Weights of a small mixture-of-experts language model, trained from scratch on English Wikipedia: 25.7M parameters, 8 picks a token.
Below are experts of layer 2 (counted from 0) of a mixture-of-experts language model. Rows are named router (the router's row for the expert), gate (a neuron's input weights, with its number), up (a neuron's input weights, with its number), down (a neuron's output weights, with its number) and show model dimensions 0-191. Each number is 50 + 10 x the weight over its row's rms, rounded and kept within 0 to 99.
Before each expert's rows: "gets" lists some tokens that make up at least twice as much of what it gets as of all text. This comes from a sample of Wikipedia text that the model never trained on. Tokens count by the router's weight.

# expert 119
gets: "1", "2", "0", "3"
router:35 53 52 45 49 50 27 42 42 64 46 36 56 57 52 67 52 46 72 66 47 47 47 61 38 48 44 51 55 57 48 37 39 52 37 37 55 52 59 33 50 62 45 62 58 49 60 52 57 55 38 48 68 46 48 49 43 54 55 45 47 73 31 63 32 55 46 53 35 26 63 55 65 48 50 42 48 60 65 42 46 57 26 55 46 56 61 53 55 51 49 57 44 54 57 36 36 56 46 66 42 48 66 55 38 46 58 38 56 43 57 59 38 75 46 30 40 42 48 45 61 43 37 50 53 49 44 63 56 51 38 59 36 53 64 69 42 55 65 43 50 76 39 51 43 56 67 61 45 61 63 60 53 27 60 53 53 34 59 62 51 48 52 54 52 45 37 59 53 47 48 46 56 42 40 38 54 54 61 28 62 41 63 40 53 45 51 43 44 57 48 57
gate3:43 44 48 46 48 52 39 46 59 32 36 49 34 41 56 65 74 58 38 60 38 40 50 41 43 41 42 45 61 76 44 43 56 34 33 45 56 46 43 49 55 42 27 44 84 53 51 44 35 38 63 46 67 44 53 63 48 46 50 54 47 39 75 66 59 51 56 44 64 57 50 52 53 67 46 41 19 41 48 57 50 53 47 44 53 71 30 45 48 51 58 49 50 36 59 35 53 69 54 59 49 45 49 40 53 29 41 55 49 28 58 53 55 47 48 59 45 34 53 54 51 51 50 34 70 49 53 55 54 40 55 49 40 44 31 53 50 59 54 50 47 54 36 30 59 58 54 53 49 49 47 56 44 37 48 45 56 60 34 48 54 49 52 52 45 38 46 45 46 53 50 63 55 48 51 49 62 62 53 31 51 41 74 48 36 56 45 67 49 42 55 53
up3:52 62 48 47 53 47 27 47 71 35 45 48 35 41 53 64 60 51 35 53 46 43 62 45 45 59 63 48 52 53 45 53 48 39 52 48 52 36 55 68 49 60 47 51 65 41 57 42 37 47 61 50 48 46 51 38 56 34 51 69 45 42 48 46 47 56 48 50 76 50 90 46 68 52 42 48 50 69 54 54 39 45 71 47 30 55 49 46 38 53 66 49 46 40 77 58 46 63 51 43 50 30 52 50 42 62 52 35 46 44 40 56 54 61 48 40 43 60 43 42 51 48 43 52 56 68 43 59 52 51 49 39 70 66 61 58 41 45 55 65 51 72 34 65 54 42 62 58 42 44 55 44 61 36 50 44 52 58 55 42 56 33 38 55 47 41 44 44 41 41 54 63 43 45 59 55 41 40 56 55 55 36 49 52 55 56 25 64 37 51 61 49
down3:61 39 69 42 57 58 37 49 31 39 45 49 54 49 59 55 53 42 61 48 48 34 22 50 59 36 59 64 61 51 46 45 55 40 65 63 34 54 54 53 55 41 47 62 38 56 43 65 72 36 56 44 53 47 49 52 60 67 59 55 61 40 49 34 61 53 41 33 42 49 50 54 51 46 38 68 50 60 45 36 61 42 63 72 49 48 51 47 38 44 37 51 51 67 53 65 60 46 70 32 43 41 48 45 50 46 48 51 47 61 40 41 61 44 50 58 58 65 52 51 36 47 47 66 24 47 58 65 47 58 45 44 33 53 38 41 46 48 66 47 51 51 61 48 50 49 46 52 44 42 56 47 50 64 57 24 61 39 52 41 30 66 56 50 41 53 57 64 50 50 52 60 59 58 44 47 39 44 45 45 43 70 45 41 61 56 47 37 38 47 74 68

# expert 23
gets: "on", "ia", "us", "a", "o", "is"
router:49 61 45 56 36 46 44 42 28 64 49 47 75 54 51 28 44 40 39 74 44 48 38 37 50 63 60 56 48 34 47 65 53 42 61 51 58 39 42 41 38 62 57 60 57 61 53 59 46 56 63 44 43 49 61 65 37 45 61 50 49 53 38 52 50 61 53 61 55 55 59 61 47 52 52 54 63 71 54 57 66 34 46 38 44 48 54 34 36 57 35 32 46 76 53 55 44 38 76 39 62 26 46 47 64 35 52 61 34 48 45 65 34 28 43 59 53 36 61 49 47 38 67 49 44 55 47 68 64 61 49 60 55 42 46 50 60 25 36 40 44 49 40 46 48 59 49 49 57 48 47 55 44 58 54 60 48 44 46 51 46 57 65 59 38 57 44 44 47 60 47 57 53 50 57 51 45 41 49 40 47 48 43 45 37 40 50 33 52 49 43 39
gate4:55 35 65 52 58 42 56 40 56 63 43 36 36 49 45 42 39 63 52 61 35 42 61 47 57 55 46 59 53 58 57 65 52 70 34 56 41 40 55 56 57 56 60 54 37 30 33 53 52 56 36 40 61 48 54 44 58 59 51 49 45 46 45 47 60 54 56 59 39 46 45 47 54 57 41 48 63 51 57 38 45 50 54 55 55 44 51 53 59 55 68 61 68 57 52 62 35 50 32 55 58 39 68 41 40 65 58 42 46 40 76 27 42 46 44 41 45 69 39 47 65 50 30 59 42 40 48 52 56 51 59 57 57 52 47 59 56 41 49 48 50 63 38 56 51 60 48 53 40 44 73 55 57 47 36 34 53 34 48 51 54 68 38 61 67 62 75 44 54 41 48 59 35 59 78 40 46 55 52 47 40 41 61 39 48 35 54 31 50 66 51 63
up4:38 43 69 47 61 36 50 52 59 50 50 35 42 49 51 32 47 51 58 44 39 45 42 42 44 60 45 52 47 67 58 63 61 68 37 53 51 38 56 53 60 53 48 32 60 22 49 61 53 58 45 50 51 38 55 70 43 73 41 48 49 47 39 45 50 52 57 64 48 52 48 51 57 36 38 42 58 60 66 42 49 48 62 41 58 31 49 38 53 61 67 48 45 59 57 59 46 30 45 54 45 40 58 50 40 47 55 43 50 32 50 53 32 48 35 65 62 67 52 50 68 45 36 62 46 41 55 67 54 51 58 55 55 33 44 50 51 56 53 46 49 50 44 44 49 52 48 40 42 39 65 59 54 39 63 57 45 48 47 39 47 53 52 82 53 51 59 33 52 50 46 67 31 62 75 46 50 53 45 47 43 36 44 34 39 47 62 29 57 65 51 71
down4:55 62 43 42 62 54 59 54 56 48 56 58 59 50 29 48 51 59 48 41 41 33 50 42 51 55 56 49 65 57 36 55 58 47 43 38 55 34 45 36 45 45 49 56 55 53 39 51 41 37 52 54 37 62 67 60 38 55 32 51 52 45 61 47 61 32 49 68 26 35 43 73 56 37 49 56 52 54 37 45 39 50 54 32 56 70 60 64 63 50 44 51 45 57 44 38 61 74 60 39 48 44 59 72 38 46 57 66 39 41 53 53 32 52 46 50 49 53 47 43 40 34 50 55 54 51 55 58 54 56 48 41 54 49 58 29 58 56 63 49 42 66 34 42 62 68 38 39 63 53 52 60 58 30 50 59 54 41 54 50 43 49 69 35 32 50 60 62 45 57 52 51 60 50 67 65 31 48 51 61 37 41 33 41 40 48 34 52 48 62 48 46

# expert 131
gets: "1", "2", "3", "4", "5", "7"
router:50 41 51 56 48 38 61 40 58 29 38 41 46 56 45 61 44 51 54 46 47 52 63 47 41 36 52 50 48 51 51 50 52 49 28 44 56 82 45 48 62 55 48 59 51 53 48 59 60 54 45 42 69 55 56 57 44 57 62 64 62 64 53 52 34 66 53 58 56 64 55 60 42 59 70 34 68 43 37 48 57 43 38 52 65 49 52 64 45 51 41 62 61 37 44 43 40 49 71 50 38 42 36 62 49 57 54 48 64 37 56 34 42 46 51 45 55 41 46 43 60 63 58 48 65 44 26 47 49 44 45 40 46 49 60 60 57 60 58 63 59 54 40 46 38 42 31 45 52 42 55 51 52 58 24 60 36 35 49 33 60 47 48 60 40 39 48 67 43 51 29 41 39 56 63 59 46 53 29 37 54 38 63 39 45 46 39 49 59 71 36 39
gate3:62 69 40 67 39 44 36 60 72 44 51 56 51 45 53 51 48 48 50 56 51 50 39 65 48 62 52 71 53 36 59 53 51 56 36 49 59 66 45 54 36 42 42 58 49 50 27 55 43 54 48 37 37 47 41 58 41 45 51 49 45 59 34 54 46 53 50 60 47 36 47 45 47 46 47 59 49 85 58 57 47 32 88 45 43 41 44 42 50 54 59 58 38 47 50 52 41 48 26 49 54 43 52 56 57 50 33 34 55 58 44 49 46 30 49 59 44 63 46 55 58 39 31 46 50 62 55 61 53 49 42 61 63 38 42 70 39 42 61 48 52 47 73 55 53 59 63 47 41 64 52 55 69 49 47 55 35 53 45 58 46 53 32 49 52 54 50 44 26 52 58 48 46 64 61 48 58 56 47 73 59 45 59 54 35 51 60 35 52 54 54 63
up3:55 53 37 57 56 43 50 51 63 33 55 44 49 49 51 59 30 57 42 53 46 52 35 46 41 61 39 63 55 46 52 53 42 61 40 50 62 70 28 38 51 44 48 50 56 42 35 65 48 68 50 30 37 46 47 67 41 34 62 36 51 41 26 37 51 66 50 64 49 41 57 61 52 50 56 44 56 60 67 53 63 40 65 51 59 53 51 49 66 66 50 48 37 57 53 53 51 57 35 48 52 47 57 50 48 52 41 26 65 55 42 47 36 43 46 57 53 40 68 56 57 47 46 44 38 56 58 69 51 59 47 51 65 43 35 75 42 49 53 49 50 45 56 55 42 72 54 54 43 61 49 52 55 41 27 50 58 40 45 56 37 59 29 50 59 43 47 40 29 34 46 56 43 68 57 51 61 67 55 74 56 52 57 51 31 53 52 39 52 50 60 51
down3:53 45 49 37 55 48 52 30 46 48 44 47 32 48 50 38 49 51 56 61 51 64 46 45 37 48 42 48 61 35 53 47 52 67 35 68 54 28 58 47 52 69 68 36 38 44 56 55 47 54 57 52 56 55 32 63 45 47 52 45 59 47 42 58 37 47 72 41 41 56 47 74 47 50 43 30 54 52 42 49 75 50 52 47 65 39 48 54 40 57 49 51 61 42 64 60 52 73 42 65 48 59 49 43 43 55 77 50 56 23 35 72 59 52 43 61 60 37 67 54 50 34 51 47 52 43 71 36 45 51 31 59 48 58 47 41 43 40 48 54 38 73 40 40 51 69 45 49 52 46 50 48 50 48 52 57 45 43 54 55 63 47 56 58 56 52 37 44 42 49 43 54 60 58 43 43 62 54 52 51 46 67 55 66 45 65 48 51 69 32 56 51

# expert 53
gets: "2", "1", "0", "9", "3", "4"
router:40 50 38 64 46 43 47 35 32 51 51 63 49 52 50 43 42 60 65 39 54 53 34 45 53 58 55 43 51 60 45 62 37 43 45 51 56 59 47 52 61 56 51 61 56 60 53 45 58 57 45 49 33 47 58 44 44 48 58 46 45 44 49 58 64 44 55 49 36 50 38 40 46 59 56 54 58 40 48 53 56 56 71 52 25 36 37 53 56 38 44 51 47 39 50 49 40 53 52 60 41 32 42 64 45 46 66 62 49 42 59 44 45 48 40 27 55 82 28 41 41 49 56 39 53 71 60 53 54 33 30 39 59 65 34 48 39 59 71 74 52 60 41 56 56 52 43 57 41 42 67 37 43 57 42 61 54 40 43 42 64 68 54 55 42 45 39 65 54 61 43 41 44 47 31 34 41 61 43 49 58 53 63 40 32 44 54 44 55 70 61 47
gate4:38 41 62 47 31 45 52 51 35 50 29 49 34 39 53 43 68 29 39 44 63 59 39 45 75 50 56 52 52 41 36 41 48 51 56 44 60 83 58 42 46 63 49 49 57 43 49 52 62 50 57 45 51 48 46 38 57 52 55 53 61 40 34 40 32 47 54 50 44 38 54 52 74 61 38 41 60 49 46 45 45 48 28 54 42 40 48 43 52 60 48 63 52 57 40 36 54 52 45 43 59 34 43 59 59 69 56 49 54 53 43 42 44 26 51 47 48 60 35 50 65 64 75 51 50 37 44 35 38 71 59 57 63 36 65 53 52 45 42 54 46 58 34 48 49 51 51 56 51 36 49 37 51 56 37 46 65 51 67 32 40 28 54 44 44 35 39 48 45 52 43 46 42 36 40 53 36 48 52 54 57 55 47 66 48 49 44 54 34 43 51 43
up4:44 46 56 49 37 38 46 52 48 33 40 57 33 47 51 68 65 40 46 52 63 54 28 46 62 53 45 44 54 35 44 33 48 54 58 42 58 70 49 36 39 62 52 52 44 41 44 51 56 43 51 41 50 58 50 38 54 53 45 43 61 30 27 50 35 50 59 51 41 33 77 57 69 63 47 44 54 53 44 49 61 59 24 70 33 34 57 43 50 57 52 53 51 65 39 39 57 43 51 42 46 33 48 63 62 57 52 46 52 53 56 42 44 45 52 44 50 84 35 42 66 70 63 47 59 40 43 42 50 64 48 58 63 49 56 42 59 41 51 50 44 53 40 51 55 65 50 58 56 41 57 44 40 61 34 49 53 51 51 35 35 36 51 41 48 35 43 45 51 53 42 44 40 38 30 48 33 41 54 55 58 48 53 71 43 49 41 51 36 51 57 56
down4:61 43 41 51 61 52 71 64 53 38 51 41 51 71 50 31 50 50 52 63 47 38 66 57 57 52 48 38 34 60 56 70 43 67 59 42 50 30 62 36 50 49 62 37 55 51 47 51 48 51 45 58 45 43 72 64 50 47 59 51 56 71 57 52 64 51 61 71 41 42 37 47 42 41 43 59 61 40 39 44 41 64 57 59 48 46 59 46 60 46 47 41 29 33 57 64 62 49 63 57 36 56 47 54 35 43 70 46 47 45 43 59 60 55 47 56 52 42 61 56 40 46 32 46 54 38 58 56 58 49 51 46 65 50 38 49 43 62 61 70 33 47 63 42 64 75 34 50 51 43 47 46 47 67 61 73 50 50 46 63 43 41 49 57 46 60 53 50 61 41 38 49 49 62 61 54 59 54 42 52 58 62 51 43 50 29 55 35 63 65 52 51

# expert 128
gets: "a", "o", "in", "i", "as", "y"
router:58 56 47 51 54 49 62 51 49 51 59 41 53 59 46 63 45 59 75 55 50 62 53 46 44 75 63 36 71 50 50 50 38 65 55 51 38 38 40 54 52 45 64 70 54 49 57 44 48 67 59 44 58 50 39 34 51 38 56 48 36 49 37 54 47 47 58 58 50 56 50 54 45 47 47 49 49 53 51 46 51 24 65 30 57 31 58 46 42 50 55 56 56 50 39 65 40 52 47 63 50 41 69 54 39 43 53 60 26 38 67 42 48 49 53 48 49 39 55 55 45 47 44 39 60 48 49 44 46 23 29 39 45 58 50 61 44 39 30 64 48 41 57 82 41 54 63 72 57 62 56 49 47 37 38 61 44 57 30 45 50 48 52 47 47 66 68 45 52 70 30 40 51 43 48 57 41 55 59 47 42 52 39 45 45 55 39 43 58 59 42 41
gate0:53 45 50 43 37 45 34 59 45 39 57 67 65 46 63 59 40 51 44 46 60 47 44 56 48 63 43 51 35 47 55 86 55 55 43 57 61 39 50 53 36 33 61 59 39 76 37 52 42 55 34 59 47 48 48 38 55 57 50 47 46 47 44 54 42 48 54 46 37 68 54 46 50 43 41 38 44 52 45 55 37 77 52 44 49 55 38 42 44 51 16 56 40 64 51 43 50 48 54 59 33 50 41 64 64 69 40 51 53 53 59 46 37 35 56 59 58 51 49 56 49 61 67 50 42 58 46 51 46 52 49 46 48 43 52 40 37 46 51 49 47 46 55 56 66 67 51 43 66 49 33 36 50 69 57 55 57 43 40 29 54 43 44 50 44 71 38 39 63 53 45 27 26 42 50 54 54 43 44 66 48 48 36 41 42 59 36 41 59 44 46 49
up0:36 34 56 60 47 56 39 68 51 40 34 55 75 52 54 51 35 62 43 62 33 35 54 52 42 56 39 49 28 57 50 61 60 56 35 57 60 44 45 55 47 55 63 54 34 68 45 51 27 51 19 46 47 53 40 43 56 49 46 47 36 48 36 52 44 55 47 50 45 58 59 64 44 42 45 48 36 29 46 36 56 53 49 36 53 43 56 37 46 31 42 54 44 57 58 48 57 63 48 53 26 73 41 48 49 40 48 53 48 48 64 47 61 39 49 44 52 47 49 40 52 47 66 54 37 45 51 53 47 53 38 38 42 38 46 32 70 51 42 47 47 39 59 52 56 55 47 58 61 57 25 30 44 74 59 56 47 42 44 28 58 43 60 53 53 59 39 36 69 55 47 54 37 56 52 56 55 57 57 68 53 62 56 51 46 58 46 42 40 48 39 56
down0:26 48 30 30 56 63 57 59 61 66 56 41 43 38 32 28 38 54 37 72 61 41 57 41 62 34 45 53 52 59 52 42 64 66 68 46 46 68 46 39 40 60 53 47 51 45 59 51 34 63 51 40 43 65 49 46 50 70 45 56 39 46 52 52 64 38 61 55 38 53 37 49 48 34 58 57 62 51 59 48 63 42 52 44 49 56 51 42 46 53 35 55 50 35 39 50 60 51 42 50 66 58 62 61 48 59 55 60 46 73 53 59 54 64 44 45 42 49 45 63 58 44 56 55 40 44 52 62 40 38 50 50 44 56 55 54 73 72 53 55 51 57 51 50 46 48 42 83 46 52 46 69 51 62 50 59 52 49 33 39 51 50 56 43 52 60 43 58 43 72 50 47 47 60 57 48 49 40 53 58 40 55 55 46 45 37 59 50 56 55 66 74

# expert 52
gets: "0", "6", "4", "5", "9", "3"
router:71 48 55 44 48 45 37 56 31 60 50 49 48 43 50 51 34 45 55 57 34 41 43 62 53 66 60 72 50 47 48 49 50 54 63 51 49 34 55 41 61 76 43 66 50 51 56 46 48 45 60 40 45 42 53 57 44 51 48 67 43 59 63 33 54 52 56 66 41 45 44 37 52 50 52 49 70 66 48 65 26 39 48 29 29 41 63 55 48 50 43 57 31 53 45 52 47 31 53 61 42 42 54 62 54 42 43 59 61 47 45 63 49 34 67 69 59 69 54 62 55 34 40 45 36 54 58 44 58 48 53 46 65 32 40 31 55 36 61 54 62 56 47 54 54 53 36 40 63 45 56 43 43 59 64 49 51 59 61 34 61 54 62 60 37 63 40 34 48 62 52 52 63 34 48 40 49 39 49 52 56 72 57 51 55 45 56 42 51 46 60 49
gate3:54 70 33 56 62 66 51 59 59 37 28 37 61 52 48 61 60 54 48 64 49 45 57 57 55 35 53 47 37 77 49 43 28 61 35 51 49 41 53 54 45 59 53 57 57 67 55 60 50 41 52 49 42 40 51 84 55 49 58 55 59 51 59 52 50 30 55 51 51 52 43 55 49 45 47 41 56 44 34 50 47 43 62 50 50 46 50 31 53 51 54 53 51 56 47 58 57 21 45 51 52 34 48 52 54 60 58 64 42 42 57 57 57 61 43 54 47 51 56 47 55 46 42 49 59 45 51 61 56 60 58 33 56 58 76 46 50 47 45 56 43 45 39 34 45 31 54 54 57 58 41 63 35 52 50 55 58 64 48 59 49 53 55 43 48 67 47 52 52 49 26 48 42 35 51 35 51 51 36 74 56 47 73 86 54 46 41 50 50 45 32 57
up3:38 40 42 47 46 51 59 34 45 54 70 79 19 68 47 39 33 55 36 37 55 54 39 50 46 49 50 68 46 33 60 56 50 48 46 43 45 65 40 43 56 23 51 44 52 40 54 55 54 66 47 52 47 64 44 40 58 42 53 40 45 43 51 52 55 51 34 57 60 61 62 38 45 32 50 62 44 41 51 44 51 61 49 56 57 50 44 61 48 51 43 55 53 39 44 41 57 70 64 45 53 49 46 50 50 39 47 48 43 56 64 51 45 67 51 46 48 35 54 35 53 65 59 50 43 38 51 52 53 31 52 57 45 58 29 69 37 40 44 47 48 55 71 62 38 28 49 53 29 40 60 38 70 52 37 49 56 29 57 46 51 55 56 52 46 37 62 56 52 49 55 35 58 62 34 65 55 59 61 40 43 57 45 39 36 57 52 45 64 50 52 53
down3:74 44 63 64 41 66 45 60 54 55 38 58 54 51 56 47 55 54 69 56 36 53 61 54 61 59 44 49 33 51 47 58 58 66 48 57 37 23 51 50 42 40 70 51 48 53 47 52 48 52 38 56 58 50 54 57 49 70 47 58 62 43 35 45 34 13 58 48 29 46 40 45 52 64 45 42 43 38 61 61 46 58 38 54 69 41 61 58 36 51 60 44 41 40 63 36 47 47 47 48 60 55 52 57 50 59 43 41 55 52 40 39 60 59 44 60 42 35 47 44 72 59 44 53 55 46 56 44 40 44 41 55 41 52 72 48 51 60 43 51 52 61 45 39 53 60 45 46 49 61 47 61 55 40 56 57 63 44 51 47 36 35 67 52 55 53 58 43 39 46 43 57 50 54 51 52 71 51 53 41 76 43 58 63 53 65 57 75 59 57 31 60

# expert 13
gets: "5", "4", "3", "0", "6", "8"
router:53 40 46 51 41 52 60 52 61 42 38 48 69 33 54 57 43 41 59 72 43 40 48 60 43 36 50 58 50 58 55 41 54 64 40 45 53 36 64 57 53 33 60 53 38 59 40 46 53 53 48 51 67 40 65 43 46 52 33 61 50 63 59 59 44 38 51 54 72 62 54 72 52 37 65 56 23 43 37 66 50 48 44 38 55 56 57 56 17 43 40 42 44 65 42 52 57 51 58 50 43 62 41 47 48 45 48 62 45 43 46 43 38 44 48 68 58 30 58 40 52 47 40 35 59 60 44 56 55 67 35 40 41 43 40 58 47 67 58 43 56 28 56 50 31 44 53 44 46 59 36 67 53 52 57 49 41 60 54 59 61 35 58 48 44 42 50 52 58 52 54 47 53 58 70 44 73 51 43 43 50 35 63 49 51 43 36 45 69 44 40 50
gate2:47 60 65 58 58 41 45 58 61 33 50 43 48 60 62 63 40 53 58 45 53 37 43 31 48 50 34 46 62 50 51 57 57 49 46 60 58 39 48 55 44 49 53 60 59 55 38 44 41 66 55 62 62 38 54 52 53 51 66 63 40 46 61 50 36 48 49 40 65 74 34 61 58 41 58 64 30 45 55 49 66 53 38 39 47 77 52 48 38 52 47 47 29 67 51 47 64 40 38 38 53 55 58 55 57 65 32 55 53 45 57 31 54 31 44 59 45 46 50 41 62 54 60 39 51 58 36 49 61 51 35 60 45 61 52 66 40 52 62 50 40 62 44 74 48 42 66 45 61 44 34 57 43 53 54 42 60 58 61 43 42 52 43 43 47 57 61 60 46 46 53 61 29 57 24 59 55 48 54 56 35 64 39 36 55 52 29 47 44 45 56 50
up2:47 44 68 45 64 50 46 69 60 31 61 48 56 69 52 50 44 52 53 40 50 44 54 62 57 54 48 58 58 59 57 49 38 48 62 51 39 50 55 30 49 46 49 41 66 49 63 46 46 45 46 58 39 54 41 42 54 42 52 47 53 33 57 48 36 49 48 42 33 55 38 45 37 56 39 38 36 49 51 47 22 67 42 45 41 62 56 51 36 79 40 42 60 53 47 32 65 59 75 46 56 50 61 50 35 57 70 57 55 52 38 64 60 67 66 54 38 44 42 47 56 56 55 60 52 21 52 48 47 51 52 48 57 56 40 39 51 56 55 28 50 67 57 30 54 58 46 40 40 52 73 44 49 52 49 54 55 33 59 47 43 49 48 48 44 62 53 50 60 46 37 43 51 64 61 46 49 49 56 66 60 61 55 54 57 53 58 44 37 42 20 56
down2:32 51 43 43 77 47 51 53 55 62 73 47 39 38 44 55 66 44 56 50 33 27 51 58 59 34 37 70 71 48 53 61 56 53 43 49 46 33 36 47 49 49 40 48 55 42 64 44 55 55 41 31 55 41 31 52 53 38 54 57 57 44 51 36 48 65 51 49 41 54 37 50 49 59 45 57 56 57 50 42 42 47 42 52 70 39 58 43 63 56 63 52 51 63 49 41 44 52 41 43 66 66 46 45 51 54 43 51 61 63 40 55 47 68 73 35 44 50 48 57 34 45 73 47 50 37 54 78 57 57 41 57 71 43 62 34 54 55 48 49 71 56 38 53 61 48 47 53 50 48 36 42 52 34 40 43 55 51 55 62 53 57 31 60 39 36 55 45 47 52 52 51 41 52 48 42 31 64 53 45 40 58 37 58 54 42 55 53 40 38 49 64

# expert 6
gets: "is", "y", "us", "i", "a", "um"
router:54 69 54 55 38 53 58 55 56 54 48 50 61 51 55 56 49 45 49 50 50 50 45 41 39 72 63 64 45 49 56 64 49 50 41 63 41 35 48 49 57 44 46 59 62 54 58 60 56 46 67 53 52 37 52 58 45 52 60 58 54 49 42 44 46 56 58 79 47 69 63 65 39 51 53 45 56 66 59 56 58 63 67 56 55 55 49 42 45 51 34 38 37 43 70 56 44 61 68 57 56 42 52 67 52 60 29 36 36 43 41 46 34 55 61 77 63 36 58 49 45 43 72 47 47 49 36 65 55 54 49 48 40 50 40 64 41 39 39 57 30 45 47 71 59 59 65 63 66 52 48 63 32 57 30 53 38 54 35 37 48 54 42 52 41 55 75 51 55 56 38 58 46 52 44 54 42 40 48 60 50 52 39 37 40 44 46 36 55 53 42 37
gate3:60 51 51 57 46 35 63 46 45 46 39 57 56 42 69 57 58 50 45 66 54 74 32 54 54 34 49 45 47 27 54 44 62 61 56 53 51 50 48 47 45 53 49 43 45 50 38 62 38 47 48 47 53 49 58 48 52 43 58 37 36 57 60 59 36 47 46 58 50 51 65 60 40 66 42 46 56 68 35 58 50 45 68 53 50 54 42 38 49 52 44 34 59 30 69 41 54 52 31 41 55 49 63 53 28 58 48 54 36 52 56 62 29 47 28 42 48 40 52 40 49 52 54 52 47 49 49 60 54 43 26 47 57 67 45 56 50 58 60 55 35 39 56 69 48 36 46 60 35 63 62 63 52 56 43 49 46 40 47 52 57 68 39 64 28 67 50 45 47 45 52 33 33 37 48 72 46 49 36 38 53 44 55 51 39 39 40 60 67 61 39 38
up3:56 46 62 38 46 45 48 56 45 49 64 42 27 41 45 48 40 55 38 70 69 70 32 60 50 32 35 31 38 30 49 46 49 56 47 59 47 53 55 50 42 56 59 68 51 31 54 52 45 37 38 52 63 46 51 67 61 45 38 53 48 48 43 54 34 53 38 41 34 44 34 42 57 44 51 51 62 55 36 54 43 57 51 32 50 44 57 38 48 56 54 50 60 32 55 52 57 54 40 53 51 59 68 32 40 61 51 31 39 61 38 47 46 47 54 44 47 46 54 51 44 52 48 68 48 58 57 53 40 43 55 35 52 51 47 31 50 54 65 61 51 51 60 49 42 35 53 37 41 47 62 38 57 35 26 48 67 38 51 51 49 39 46 59 39 42 72 59 64 40 60 34 58 49 43 42 53 37 42 37 40 40 46 71 45 39 71 56 44 50 39 40
down3:50 66 48 64 68 41 48 52 59 41 55 58 54 45 59 45 43 64 53 63 72 44 38 48 28 53 54 46 35 47 56 36 44 52 39 38 49 33 58 43 42 36 57 60 29 49 75 47 50 63 44 39 44 50 45 36 37 49 48 46 50 43 63 55 63 61 56 52 56 43 44 39 44 49 56 41 72 45 55 55 57 45 42 48 62 53 61 57 50 47 60 40 48 73 47 57 34 26 38 47 47 63 57 48 48 52 44 51 57 59 60 51 47 41 54 43 61 63 64 22 24 48 48 52 53 56 50 47 51 55 59 45 55 55 52 49 60 47 55 39 35 37 55 45 53 69 51 50 55 64 41 55 36 62 60 61 37 71 31 58 63 47 60 44 54 65 52 46 53 67 45 41 65 60 59 41 54 61 47 54 47 58 47 55 54 17 54 40 40 47 37 43

# expert 91
gets: "2", "1", "4", "5", "3", "9"
router:41 54 47 55 45 41 57 46 39 51 52 70 56 44 53 45 28 71 52 53 74 38 60 45 53 61 64 54 47 54 59 48 41 55 46 49 56 36 49 50 45 36 34 54 51 62 55 52 63 74 45 37 48 21 62 43 44 50 54 37 48 66 46 59 62 51 42 62 39 29 57 45 68 44 59 57 44 53 46 41 57 38 62 50 28 36 56 61 59 39 41 46 40 32 72 43 48 54 36 50 42 54 42 45 38 60 63 58 57 51 52 55 57 65 40 35 53 52 32 42 56 46 50 36 44 62 51 50 51 56 49 55 43 48 37 58 47 50 66 69 61 53 41 40 30 52 47 53 44 56 71 56 41 62 47 60 35 32 37 54 49 61 53 47 47 45 63 46 54 57 30 49 41 58 59 65 61 52 39 61 50 57 55 36 34 44 42 32 60 45 47 54
gate0:46 47 57 45 64 45 46 51 47 48 55 42 30 45 60 43 47 55 32 45 52 40 50 28 48 57 57 54 45 52 60 46 42 49 48 48 44 36 62 36 46 51 37 26 24 45 47 55 46 54 64 41 40 52 52 53 45 74 42 59 50 56 67 55 43 73 56 56 66 36 69 61 44 29 31 64 51 42 45 51 55 41 60 45 42 46 74 38 47 50 37 45 42 71 58 50 73 65 36 53 50 42 59 42 41 66 56 55 51 44 61 49 55 48 52 66 42 52 63 51 51 47 58 51 56 62 43 55 56 79 39 54 44 66 48 54 50 47 54 54 58 52 61 50 46 62 45 42 47 65 54 62 54 55 41 50 58 36 59 49 50 45 55 47 39 63 38 58 55 47 45 58 15 61 52 46 34 51 38 69 59 49 57 47 44 49 50 58 50 49 53 31
up0:70 50 59 50 58 51 40 71 79 35 48 34 38 45 50 47 60 50 52 61 58 29 49 36 55 50 40 55 56 53 49 51 41 51 66 52 38 44 58 32 45 54 44 35 43 47 48 56 48 62 54 49 54 41 53 65 43 59 47 32 52 72 69 48 39 58 33 67 46 46 62 53 53 46 33 63 43 42 45 68 57 53 47 40 49 51 48 42 55 47 30 55 57 64 63 60 47 59 34 45 53 40 50 50 36 56 52 53 63 46 76 63 54 46 63 64 52 45 61 45 49 43 56 38 41 49 37 48 49 87 27 53 61 58 48 52 51 47 50 52 44 69 61 54 46 61 51 37 49 53 49 57 61 44 34 65 38 35 60 52 46 44 50 40 54 30 37 53 48 52 57 59 29 44 50 43 49 46 33 60 57 43 56 56 45 46 52 56 58 41 55 46
down0:45 44 47 38 66 53 48 41 56 57 60 44 40 77 43 61 65 56 54 54 47 39 55 55 62 49 57 38 47 50 56 56 36 48 50 58 46 52 59 60 41 53 55 44 68 48 58 66 58 48 46 55 40 46 38 60 51 63 68 66 62 44 59 45 39 49 63 53 62 58 52 42 38 72 35 36 35 46 44 43 57 46 63 49 39 56 44 40 53 57 41 52 47 56 44 43 46 48 64 51 39 23 47 53 42 49 63 34 41 43 59 60 37 60 49 39 56 54 64 45 39 40 39 56 36 43 31 48 45 50 52 42 37 47 45 50 56 53 47 63 37 46 51 79 34 80 54 66 53 53 45 47 41 54 62 35 36 38 40 61 48 63 49 40 67 61 50 51 50 61 40 42 69 45 60 79 61 56 47 46 41 39 59 43 58 31 59 48 39 49 43 51